Experts of a small language model.
Size: 13 layers, width 160, 15.5M parameters.
Experts: 24 experts in each of 13 layers, 80 SwiGLU neurons an expert, 2 picks a token, a sigmoid router.
Training: a variant of SOAP for the experts, 3837 steps.
Below are experts of layer 2 (counted from 0) of a mixture-of-experts language model. Rows are named router (the router's row for the expert), gate (a neuron's input weights, with its number), up (a neuron's input weights, with its number) and show model dimensions 0-159. Each number is 128 + 32 x the weight over its row's rms, rounded and kept within 0 to 255. Numbers have three digits each.
After each expert's rows: "gets" lists some tokens that make up at least twice as much of what it gets as of all text; "mostly gets" lists some tokens that are sent to it at least half of the time. This comes from a sample of Wikipedia text that the model never trained on. Tokens count by the router's weight.

# expert 14
router:159185097093114158134084172153090091173135144116147116175137124065107095142149116169114120143183173136088177075106151119134049106134102109090164134190126129091111114103066143060138109111164122158185089151198181155135151156102122077117118083123123102101163129130120122123092122168124127111125086115136137168165095132131180163104103103142156105200141103091149093179113130189098131172175134142102152146075094074112165174161163073150131143060139152120086117151105085132108161152085153
gate0:134113145129152159133117115101181142110133104135117155122103089112125125094142049080087163170029170108158131145128090092148104061116124174121137142164127152134111180155141105138091075116087138141130147091176138108133057128171125117108118147148146114121120188145140136098080134088102122066163131117145128100153092134113120100093176158144137186149159124139107186226052155134126106145182128176087121118157127128122099094107117156077194099180130085114104122183159091091060182119154133
up0:074096121154083136207114130139105111102080129119132060150115125057087172115102161142109098065165119179143108051125161179177130138143066112091109149156169117122108156108131133068182123150084077177113144166102136126110155137098130166089146114095148145153119137077154117076134096086149169094093097149126093107179120106172127133148124137121122092120139129092121118094139109113154131115108105075120192143209146105113201121111198108189140114149078096142146135151087149090154166108186136
gets: " |", ";", ")", ":", ",", " ("
mostly gets: " /", ");", ";", " |", " &", " ="

# expert 20
router:135148109079089132179123167114122157160140177138085151122180150078123135136100129103096147100088148118107201116130140165164058138100078091150093097120123108136148163104128151085145131114150124112182094205114170082105122107186116086128212109114127106098152146120153128169046073154130135122110124130132144185150077123174132109156126173116173157110149123157147142168148064167129103099114175083167126107147115085150144176157095102161158103055103029146097162106144106129132153103117099
gate0:158113104160147097104155094149164148116135144174131123084116149157178178095149166128095101153120100185109129169115139099157139151144150122102122115162117146119085073104132134128138097132089111146133115123185126129163171138168076126127163152140146189163193144090077072076098117141158151117137144147183140095125144153128097098156161188137112154089119103185154117115183133067119142173163127195074144171094124088173133130141025111188093099129143050193178147148143157059129131107132151
up0:150066154164147119121102198120181116105174123086150144148154154127122107110123117124119123155133098163188196148120126095193085117121134117115118151128137142127112076138122123152074155116172089122148152143113140091112086113162124162173071103064104136159141149134072131185153164134149110162092124112137096153066056125122152112104106126164144203131077087160130128136081090107145106059127130134098064133100150147078167120062182090089098126105106120060103173078132170120099185107142071
gets: "e", "o", "a", " he", "le", " He"
mostly gets: " O", " he", " do", " Lo", "He", " there"

# expert 12
router:115161095094114099110100138122128088135134119091115171147118134138149169130167185153114113133129157142192124096116149130180145104107130084114156081092122077115145112157084126070136053091165180134186061136147161111094089131126106125124102156140109080163179076152146138154089100167115148139130066145213181170073120124127152173129118122158146117123149123120165162145099158209174126131071173159158140134103092033161134165112084090161113148107074129062102128117129123109089138180113133
gate0:209154115174158120117133118143121121181105128098125157151036080192147176157095147125190124090135054160127151106121145124163203192156088106138128129142084156105175111094094098116139154133142180166158166118157156125131165111133190163082104133144167105149172097122164092166116158133133140129120171063188119122146089127227157132094118076111090150104175094170146122159124118118139160170155161155149130111169183164139119124097150132159131138131104128135126147201157110123147118163113098
up0:149136190113121075101137145084075091137087081135156145168079089152145197123153131155154133156152138128078145197110122109098177209134065154134111169123088155157149144153130109123193165174125093161131099143108151166126102147163142117174137130101099097106172101092123138125127133100158047114075124115159151093113109084114097167110117123079133099135140105156124140144138159129113120140151099089106146161122118222205166147083132128057086117109126113106094189168151046100114092130142112
gets: "s", "e", "a", "y", "ia", "al"
mostly gets: "ium", "idae", "sky", "shire", "ica", "ić"

# expert 17
router:155116103109096161149146160094147085106097135079146191135149137124137089114160117094087162128124145129194161061119125062111150124132111093089129128142074080118108125166154102051100108116210138123152073138141140122090202132142124113136146144097108134158127166106103142173112107171101122143130090115161153174064111075132151155154085112108108131168122114136145149212101173174137125174134162136186117141138160118150147140093107131219163127111174095090087120130101154075041128136069120
gate0:107117136147166129124094095145168175137182119167141103148139142131101154112155120186094152133123120095099123135167075136144078141125072154100110185163097113192108152108136164151211097071115101113132140138123056113152176063098129140128159113057063120133073163154116147094112118119119176154148120073107125153152112131124149112116126159129128094097135091148115065187138168161135181150106144106225115158086129067118128077089147100090090117165127069099088116067153132137139084124107181
up0:140154087152184124166122175138134137112106167135105138153141134121204128170146113140150110169054123070127199159136095091083098168178101141127108130135139164096106143174130150156102118145084108093133121129130144128208144062141124122071176171092111107084126220162130133137138133172088105155128130127116171068142172115157163128123108164087118112112085146133112111128114122137174176132144116116166169162168134070078096077105125104053158116111125109069081116162140123094122223098122113
gets: "0", "5", "4", "6", "8", "7"
mostly gets: "7", "6", "4", "5", "8", "3"

# expert 0
router:106150127111066190143154122095200124132130098118109144165193163071091104128114145132081204144143117148122195077127147106146113140131114110101130115132087119117129125150138128092121119154227152122155035143145147135111161127125114117120156148129108133124125126088147140119038113195097106143137119149165169135082050069123138198155145153099122154141112096107142104183140091161138150147124148135174114156148133107159144112138114150203109101103116056145139131109079112054071132091091172
gate0:134110130105106083079157090086130146140170174054088115112097060078132161087154138057156106146127131076063096157102095099128154150181136157106094194070092166146155050094144080136180153137170124158124150095121158166110091131131116140103124144107124118138124162143078116126145158109109121138073140130125144104178124088142169127118167161171095124079102068057176120139120094124138097120191154140087172084116145088113175134129023118132084134098115110144135133134110158119159125105111124
up0:188150139140062138128072130155117148129073154192156105149149178143117122153097172179121150091171131094177153120147118144087065101187179164137114095122142110177067164124082133097108081124126101127102126158136163154178195126133203096099100142155107114158143128100170123083101136065114158109082140102138095126124129157078096118076106139088178060141159166159115156075153152112110177084113147083073130161185095164126094126133156126172147104079103139150118136142141102120118081166112099
gets: "1", "2", "3", "0", "4", "5"
mostly gets: "2", "1", "½", "3", "4", "5"

# expert 2
router:061105101184112162151111173200161079079133184120113136118130130118155103109130089158122177100167140175180146088125094108136133140128105120131101116164150110089155142108106126079122125120152141144190077137145144145028187111087160062126123136110134107162097115119140121103088134184128202127128108146156140133144062123129123172122116110163178141164086102076151198156087127121131166171111228158150091118143123080120137150162126115141152123095116090102079122110110161113065156122067142
gate0:140138108165151137135120121165115097172164148082054133134082089101169120108145142093136074130072095174138135181139121123191104185188120082097094092138112132108128149126174122114060130102149150055085136178165071092128157113115145138132106183174095203104098096067099119086103141133111101128113125150104105143127104139115116120157126111098180102203042149165122113173172145146174161085171132195111099102160140101170155150141171086106157127115087130115093132152125117134115107175149166
up0:091113130121153133133158184192162163151156151090102132131130137110124148135117180091116146108151121110140100141169143113121067151139098071128189128139098123094125137111139118121086157089075126148109100102120131069144156109109087141118160105154146123081115129079202084102091145140131119105156107128107147139188120119092104158090124102153127118108107125074110144105114148181126139119193180120057138117213131159121152127113194094135098115124097083092238148190122166064113089125178225
gets: " ", " one", " two", "'", " three", " four"
mostly gets: " two", " one", " three", " four", " five", " six"

# expert 21
router:092155119123131139172160171157114154177089132093063096125200143097191167105125090076104163098129142168129118095159139164158083127113071124096116118119185098160155050112086154151165108116167145132145098097143151157121134110104100124074170042111118113135143098116165160187053087148126136101132146111128192132140060111161167120146111131107110152161057138083130118170168099146167118150118110096173122167121123140177105152112123142158121118102079159077125185138137122092135135098069189
gate0:122088146094117150109132129115072168180123096123116175141132142165148109140157143101118122177092104135147141085109100120118123145192184161132083062062149110128195121082144143125136145145115106136090092090120099144127163092181087100136202104137090121138099128113080138169129129048207079208096131100140135081108178136128115123122131096141119082121088094114112153213166115093133178168112188114174152122205110106171116133150116145115096111113123169131136147153156185114172130089114081
up0:154134119138106066134137128144122053128166158117124067148138086133099176127128085152128114149065169070110101136135136132179183097104147161087149141141168134105153153167141134173086100097115134141191162203113128153125137107089119107149093187172134123184102102115160155088111083150125193099159162134074078090130065159145176140085068179162081199137164157124100120118121099132170122119122054127100085158085129185152080131159139115159142088084117132103100116145113125103121137140080159
gets: "'", " S", "d", " W", " B", "n"
mostly gets: " T", " N", " H", " B", " K", " R"

# expert 6
router:090156136157098162107112144123155083188104104097186139063092152110155125100168167079122166102151145129083189098162147168160110096148111111092099102121097133146101114150120087094126144093162139123158112130172114145126185178133136110100160148146097112157132120164115141121121108164088150049142091105163145114132101102124151135118104124168172107143066107134118158167044137198172119148144147163106135138142093082147083206137074150128120161096126032111107146170089107105092133186124212
gate0:138114193078175133084130126146178130157125126093093193087091170107133129085140133173115159115098157155101134153073127107165140110130060132204154106130122126165164150174099138173161100205093096095115122097148076125133111129120126161092174155130119112100181151145120146148151134113119164166127127106177122078130080156133172153158159122108140136196147151135112142172126187040085099164189136147072146105141170115126147142143108121078151173094124139114131163166109094059097110148083199
up0:111070138113119152114159157067127118150125136108087152108167125127140113094094171170108091123171110147099135109175159066124178190090152131191141190154151120153042064073094135115084157056131171147081105116138146108158084103125116098134146120065202175134125097159115162190118074096176120107133180135112078127158109109153108203143121080116112107126169108084112131120102172135149144175158141127157059157123146113129122091128119122146137164078121126123149116193135115120109172130168102
gets: ",", " and", ")", " was", "\"", " is"
mostly gets: "),", ",", ");", "\",", ")", " was"

# expert 18
router:193117160154099184154102088113062121113080167098120129168162080081102170059124149094116157098092175122170114138172173129147152105165114089109132130147165116150143097167128133131148113154156132068146059160129129170101189125136079072117136159121087083112094087113101148129116109111152127128150115101168141139117038112168115137159175133171143164072131162114100097164122131117112172178083197112089112151112150117202157125124119164175109093067080094139114155139146076129095136142129170
gate0:085100137169129142158085143104137137156106131107171122106158096125115203093160140111137155058104183104130173122111055076179139115106126091148128104092104119117202098147129090100080102105144123177123163156106116145109156075143201117119109146127066057112139079127102121185148129097201132126171175110065091124160098161169099151075159125162180105129087152136134150127131136136152138157116088093141145097159128113089168147120111133148116070147046115129136068145083162148159076100156147
up0:177178169139167120165128117112103109175146128096149146177128126163150130116072072100108177125117095142090098175126135117070159151167144125099089136139156153074096129099095164102183107112153109113086133100091132136137137138155106145137139083136191168138144140042112125111131061086132138143107165224152171102108157106141110120075149150085131178109125093087086078160092154137094157093213141155116121170043133096134131132097142153118150178153126130142110116058084108126111140181086161
gets: "|", ":", " |", "-", "==", "==="
mostly gets: "|", "=", "On", "|---|---|", "|---|---|---|", " Genus"

# expert 15
router:107203109118129184144083112138124096154088145133106112163161154104121136116158169163060137131128145147202059134180108120137128082111125096118113068113107109121080102132115103108163135105132099124175029164144162143117162190105108096134088116110090141158119111123140131131097122124151141147142108092130152117181073123112133175096119088127213124131107118122142120211124094109153168170148171138198098087175104100162104140160148137167163153150125070166088173132068106061092113095102161
gate0:148099100156196138087145136125130090148118176130149120096200144089095105113115132070151193109128126095199171147072147156173127117132158164119167144179081130149147126111112122127128078219099105111117079137054111125168146109152134123047157129171191126159123100153111162085097137114148164104111151117054125095147107157158185144119116083151139054161160132137094116160213145133137104130104198126117129113081130103107166114092157180134139150163131161117138098095128098158105140171119123
up0:116123151092193142109139135159111151131128074145131186081113146120108060108102098099209121080128161206100072082131134141152086107154066109103143173079141122137102079166074077113076110117141147081013177079141099148089105129095078163151122116118144112102141133090214052105142127134109093097182060104116157137137122127082103160137135148154137157114148122106156122159136139128131152090105102103140105133115134149157116152093079183155140112119133122120136086139108163113150140124106169
gets: " ", " (", "(", " [", "^{(", "อ"
mostly gets: " ", " (", "(", " [", "อ"

# expert 4
router:107115135138153148108149171158121132122110092105134131127143133100133198148136143140093144065152194141122107142125132167143097110141087089158129118139168161201121137129079156122126123083169143146148071141093141138119124069090162121111154093156089121108144096135078157116077122212138162135226139112153139133141022169127111084120152151186162132090141176104111098213141124124106131202093116112112063128155097112155080145176128117111083126092133077107138175121168122106071082106106154
gate0:117103139103136166117079107184139133112148136144114126108164128096172147127161146112177158097154153102101096182066127129107149167135160134172121109166121086061139079183114083119114090089065171145154110158076101151139156137114146152089108131120152151107115054189164161168071101142136111130144108124148150147184074180130117080163126138148053121139174160115118068140178134121087129167117180068093104141142097142106139123124132114069104040083116126145091152107170146088137195086104109
up0:122082178160119150164122077132154091134183151168114166144108066186115128125129125156146178136100161083139076123169130062166068124142137102187181126107099118150100102141182123115086071114103136147146133172092074150135072179124134160148144104154148193115186113165167119223090131144089131127118096153159142120143084131161156104155152165128070124123140152131094107127148153120117113166139110091128133143079192087094054122081102111114164092082098136118096161153161163119171123182126157
gets: "9", "0", "1", "–", "8", "."
mostly gets: "′", "–", "°", " Succeed", " ft", "″"

# expert 7
router:146119107119098165161100148136178140131112069120112205160114176143135138059153153131104138057126153113126069153104129098135139115150151064116082161159120119135131130106104174107149110118128186098150068143193103146042206155158104127123175120139118097115156142125067124139145072148084117069122119117178126120077122114137140147103130106195131150101077130157125118189074161121141160141117142139125150150099115137160118183157107097122112052144148124105067160132164133103061138184080186
gate0:122136067113111114111184102121114181127082076146122134125139116070092094105138104130122150099090143142130129146161092148187165168115084126102135119171093052103158155197100082088124111160093130138158117183052146136095139170067097158108107106176107112091114148125144092141106128160081191160075132101181154092148130150099147129115137140152067148163113157081090125130119129055172081159139096129120145125148119149183055164172114101104107131163138086147198115079113081155146138134095171
up0:093145160129147157119161155147091132109191168071130104142132102157095146138082130138156065132141193131146115170160161130099151162113145149080151044150102144179153138136141130111145105139115066165174138116180172147107143147128140085143101099150090135043128124147110130162076130091157143111120197184162136081167139116167159204150114124123130121132128104108117118146170133094093103124135160119136063081102175099188101073146102113141156087097169149130099121137160224141167174102098067
gets: "ed", "d", "ing", "er", "ated", " made"
mostly gets: " made", "ed", "ated", "ted", " used", " known"

# expert 16
router:096186096134071108156053127150178105123117156114111178145145083104156121133093181079110124146129174198126106099153138143152129116109147105074105121194109124148116127157118132134135109075140187154151094196128147190103156137133148074062155121108101088138114117131092120148114167130055132119122102113184149159121111137175128123174117115205136141116081114159128103148087140160105161203155119182113122168172053106161152149084078094145156134096126100097073157109122073108103132074111147
gate0:108158125118098105155119125187131157092097103123070081102128103134097199129158140167180127170170172074088153104161124148098117123102102119147145143160152109115129106189121124121138119123127114140130129117203130133169183101128108095132088181053101135146117089088115095112167136081149109082126117176120113162121193106128123106185162118175169105103102128192174098200108067186084155154161132132128109192189170110085167126103136084101163085168093141169155162103110169082110141124140157
up0:132156079130162076170130173116104134121146189144058131115105134073149124114127119094147083110173149117095144167183079186075171151174080079097166183088123153151112091116113164147127172131112093105157104122179162184167147146124121120148152228151101112081097124175124084137171055089115126160116078127215096156107149160097105144131094082137155104128148143207159122106137106178117183137109100120127152180129150091092142095081151122111131133128118150142129148092101162111145120134136124
gets: "s", "ing", " was", " is", " as", "ly"
mostly gets: " is", " was", " are", " it", " has", " had"

# expert 9
router:140133063164121089132128153151142119144144152090060146117103148083152167129195091073110165184117190112130184097145145171141135117115088069094122067200086106153114136091107112106144068122187139110140132129129141115108121107100130125129203106131088114130135114182083130097087110164103102145186139118135120127146155147183129141107108124106121156089120148124068079197148111158136230159131166154174132122130089119136116110111113117095099114157124071183099161100078139056149174156128164
gate0:151107097156132150166159145141107087152185120130127131145121074107106152142169122090136095147158121123116151079115154127129065153049149121139144108082045112094150076187123154142142070159070102095155140067123151118060097147129092146098134098147159071142115146091129162085125112146109124166126117007080142126171102151113199146154141093119083098138125113113113115110155159107126162146083134101190106136156097125049142164134143120163159117108127150051102159173079135145174117131146128
up0:108092160092139143075056094120131174051071125158122077144161150141147150114074168121158175161118120108139079179146096083137138090159108159118127144147162145125105135096114075111105154062114113119128042127171070121155142149113159167145115149145057136112136101161115093167136149117131141152139117209133126152118160098140123117091087123175179144124122124139137148101166106170106121140168111133092141085091155077190129101146077101090113132083107129158151138060134053128088141205108086
gets: "\n", ".", " \"", "==", " the", " =="
mostly gets: "\n", " \"", " ==", "\".", "==", " “"

# expert 23
router:170150110098054133117102135170111063147086108068138128097188119126103131171114128150112152103158201157168097115122137091121091171171143111135097119171107098124071084101099142084094133157175115138162116180195148145167146115085094112122194135146106123131166149144126112151095126139077150075161110091141194130155096117180153133140138084198177119103102098130137098181145125165141130140055179118150115117122110084146127142176138131164121136107094138164079127140074083120028110154113103
gate0:093158156099068092149160083102149127099116114151167094130077154099169156166106128102218117051110191129134161167085118140142115088085119120106091125090145070144062151170112130134105125144195108128167161178108111138151162063174087177162161144125102091192123107149109150142173105095108109157174129175160160125143109124184157129155119096170127141082130088091135083100128109131126173120169121081151167120095119115122086142081141115124134118167158130105090046121120077136111126184136170
up0:139154101066062122116125130142124113137139119120117119152119111105156129100127123148211103042094147089108131121118087122150161179137105149095163131109139172121162111142137139110138071191118094084160109162130094122141111115154125112184150112122152153137131092157066133159173110138067124191135099127116199093166125061194099110161131085150098162105145059068182138123167122163156158134138121124095158106148102131154116136124140072176173122209170115106084123123092036106173123167127097
gets: ".", " in", " on", " at", " by", " from"
mostly gets: " at", " in", ").", " under", " over", " during"

# expert 1
router:126158072133129183181123088146143143183063104104079216151092149124169139100155134109137124132181154189134150144109134143193142075145120078136127103102152139113164101167105128122170143071153093105208122141153089127112126137164106116090138100175116149157155122116100187130123118096112163169153075073182113160109085113144087126112087143172138166101133130086122114135087094155140113204077146092136097118130099088194164177201093112145097115118115136136126129088088088098082123107088132
gate0:125093135139125175107125144165104116205083091163101092151155187126125089143081183076162154118124096130121143127138062198139138093087073118174153075121122089123100159107147075113186097170115126146170106134162138122104137103158145095113193116052132112099077190111112156143113126149145148117084184051114178114158187140122115107143142130111121084107132079119188132083140100113126131135087183104121106108123117121173144139118158121098091154076137177101092162159122117101177119133062178
up0:136132128104119160124128163097135102140080142149139096143078140141171165165143146137123145112090159172119097171112199032126145160160102029117150169119141133122114082135142174125152104071116129116224150081113079166151058161171108075125105137089165133139141120138196128108196141118144111137174106142060073105165119151138112122134101122155140150121160122106152122185069131083127137082126104147125168132170162160134141114125170087142175134105093098119145124089179079133151152116146058
gets: " the", "-", " a", " The", " his", " an"
mostly gets: " the", " his", " their", "The", " an", " The"

# expert 19
router:178129100127114130153051134141166125144121169125151144117105128064160165135138101135090210079136136181123142080154116137122102105108105120104118102135125066104147102156061132105121082122147130130140117101175155114133174165149140101140178160118128091204143139127075180161112065159084144115123126171203216194104092094109095144148140089169203161090106133081111108142093110134126137226136148085115153119139108114188120120121162083145118142106120137109110108099150067122077139120118112
gate0:154116107123131168162160093078166143120082146119151128079121118109117068188195168120104129115082100153186132183128120114134068114173153140171185138152130112150116051096173154138151134170154126151113155115131125128091188147159131132182110139211143104193162170146158105117143114060141088137106125126125166127106174147104118114113112141057098171141142116156094109173115045147120120123168154176131103170114141111166120108100071052131142131075162133128140065153107121179087128161108152
up0:148128114114171107110146122079142110144067084123167203114121074133073096111120087112170159181095074095144157130182076103165121122150188121142112137150109128095188141133115125147173133137114122168130124100098138144091140124110116075204059141131170180194130135119090119156114147093151139136207111077158113184064139118101132127147141142134137090154154133146154134123132107191140157157149073170110147137080142091151123121077103132137101113148037085098098111147096127157058150180154088
gets: " of", " to", " and", " for", " with", " by"
mostly gets: " with", " of", " for", " to", " which", " who"